From a checkpoint of a small mixture-of-experts model trained on Wikipedia: 464 SwiGLU neurons an expert, a softmax router.
Below are experts of layer 6 (counted from 0) of a mixture-of-experts language model. Rows are named router (the router's row for the expert), gate (a neuron's input weights, with its number), up (a neuron's input weights, with its number), down (a neuron's output weights, with its number) and show model dimensions 0-191. Each number is 500 + 40 x the weight over its row's rms, rounded and kept within 0 to 999. Numbers have three digits each.
Before each expert's rows: a language model's description of what the expert responds to; "comes before" lists some tokens at least twice as common just after its tokens as in all text. This comes from a sample of Wikipedia text that the model never trained on. Tokens count by the router's weight.

# expert 11
Pipe characters opening a new table row after a line break, as in election or award tables, plus words like Total and Coordinates.
comes before: " ", " Total", " \"", " Party", " Year", " Bronze"
router:521495622433518542553514514482461482540414481497484551531494446475469518513529523495538497460515473556459504493471513544484545490522472485498495429458544518476505455478514557479518540520517492525489501621500491409561607468441473448486475575431521474442375458516438565498464534494480514563489482438516483486478495459483495490481459459479472477527554508549562521498486436502523469548493476584539526544488572503526508461548515502537478477532528569481460416504540517485442512488532509478458480435545495542520500382417525522538526496460556469482500496532545446496503487468479442510
gate1:398524475495520450526519515457523576525472559501491502515434496466413453464527500456482487462495486551453519429478452510468491547576558546538439490511505548478564524528444511464529486528485464573387545527476440548499503518533547513488526538486401444550479535490499519452510460481548409437465477520468489485534511575544523452489511456505569500469493505394521465551490503431477435494453519510550476496465472438515472564485532461569511545478493501463470523461528536504527539505501560508450442453499461497512445484514484541513508597473480564441544482547482526468482555522556453517
up1:587569497522490547536550450540476496503511597543470465458532429514543526517507533489558496467449517465594490542486518458530446552458498478528517530516526376560496542401585513506486575418459546510503496495554465448457454536435484560566482506508507550468481522483515399437535523506533513441524458486500587489511460560491480517477466519448499478495503529495522533498453488560432546495544518489446535540572490557484481520496539496502464457482546520474537523455487471496525503517514437498495491497517514487476496510460545598519493393496469558533545535440467502474489497472514475570
down1:501491525528484491489455523543459497464558492523433476445567512487497553441501499563466436459435487570533497452421477515569506504541386489473498493549552525501497487495555504514544476568502530483463503453503542536460431503510519513531601497498463509475501514528491485548528429473507558414478514488571499525510524605500464540510525468505502450481464492412489447447470587470481533472523391503501467491576444505512453472509527488437514496442470496604463467483499553451538498505488515517473533464567486440485525538474504576508518513563457496593507531494477485430450510568516523517

# expert 2
Pipes and numbers in football career and match tables, plus sports words like scored, loan, match, goal, and sentence-opening According.
comes before: " |", "–", "|", " |\n", " /", ";"
router:573562505553494509412500484514496498478416513567493535494524463415439502496607482539433509520480507519494561496529468464485571564446410454526535508558502484534462486547539486533517569506536480474460426447481537502432485546472488519585542478459495527483547512495467481521512513512529497472523450468510505479528504538483472514358440480508488425562487503506521542512468531528531506442528552538473493557423450492524525531552503521542526543551612565485507429535559485461516517514482481444518516499503552515504485526432491538502502536543521454471509502437430495572487523440543497514
gate2:527510553513460527501444482577520459526503506555533537467441518476455471495494552433482538488438432476595454470498485481536489499544526510569485497498466446573529611476452454538464525569460458417545479598465510458485473477529486491525437461480545574547441462486518533504448529533566587463445491529433526477494497472518448508540504462489493516505524548469503509556567499482407528459477490483490448575475563505553513482497463470520461450469461441438508540528476441532466515458473532563428450503493398513507509510491540524545527513497464492456520552564504444502522531484495485466
up2:471534473491525476461562561474524468547511477503460514499543497572506535471444485468462431482502463520507546463465468503517507479483473496560412432413522503487415459480484541564473473562501511505537502456499466485475560558569538512469444549472432484535529499461476586577557463500442454505497565431498490582503527475507607490516481459483561535512441471523500536473509487530475423550465459523476565464538441472581523540494537512563544402543464544446552544412428485466558439495513462519522484459533481481508576510486538459500469479506509543453506504506517480465509505465479522522
down2:524416491487488526495510525444481498468465533449475471503594461467516516521493495500460509525501470450486520444459534433489454484472467487491496548531459424482504505502463520508439451521455539566541513512575559472475499474434533491434459454477488470487517425523496471481524541485508515511499551522501462329515415542476448549523491459494472449509563531516532560469546413554443521453528447501474500525519470425509445449528449539507431468483567485526546465510472486530496514438514533513598492561519477513505597518565501448498508511518556511547497521518570463445554524468566495545

# expert 12
Pipes and numbers in climate and stats tables, opening parentheses after values like UTC+3:30 or birth dates, plus out of, over, cm.
comes before: " ", "0", " (", "1", "age", "aged"
router:560524458543488434517496539497484501489516476517435555441507557466485501495498500391507590551460472486468463576508461435542589453535468541519502546460518477458419412476503462545539515457506539411484416539457474556510467465498460556498514504463500516551509497503441553448449502510548480555557451445495426505521577462380520542544453530474482491546525513573467513525484525505499521577490530490465495490430463499529482490506532499461551502520485523518583514403555449540516522555432492453465447459566468493499465518523451509470512515513492475486485500474488524511528568503530499496
gate2:514520528546503478514450505509423477495446489493525529522459505495475577542542555550538610486548525492479509505526490461446442484481413469448590496490593528520525533518555473500438551526550500466514543387461483489508614558494494479534504524490448517547540461508535459527507496434512516427525502467485513522495438381456440458449526492517491495514530466488480461498514568498523500473480513504446564505485467487482502472491444491528489509532456552450566503484520498471471495510560390486550550508502536569438483539522558456545440478523472459433543437525457530490495472441561495481
up2:509506567452543531491425469515537481468524456470531550435502519520577511491562474444555493458505536489544481494419569501553516491427562473538495447516500513508529443530480527496499443530444471467538514452526589456536583485408500523482541482489511493525491523562439531554470561521522517462539479450448477560492477566413545588493521547498511500501515444585450549467457514516540520460493462541552524514513541539537492528523508495499457491516440496528494415553489469537442443509533532560423508428481487579518522468481459548489448527443482475583501489477491537497493546565437482496
down2:489485503480506520494448386462501518490529532534557518511425518475495454446482638511510462509438479432560541461488534516566494542488537445564518510466558484485499529462521539475531521433556464571479500506495553547545507547463530508458549518461527502523534581524476453459543461438516442519480423438440431479530532505535555484515550521483500485456457482438467511508439479486444510452463482478577527531527510455486538427519507451459503471511460448508402453502485480517530515421486508475458568559450502560533514478448506451494495552488507527531579475496508502502508474493572551580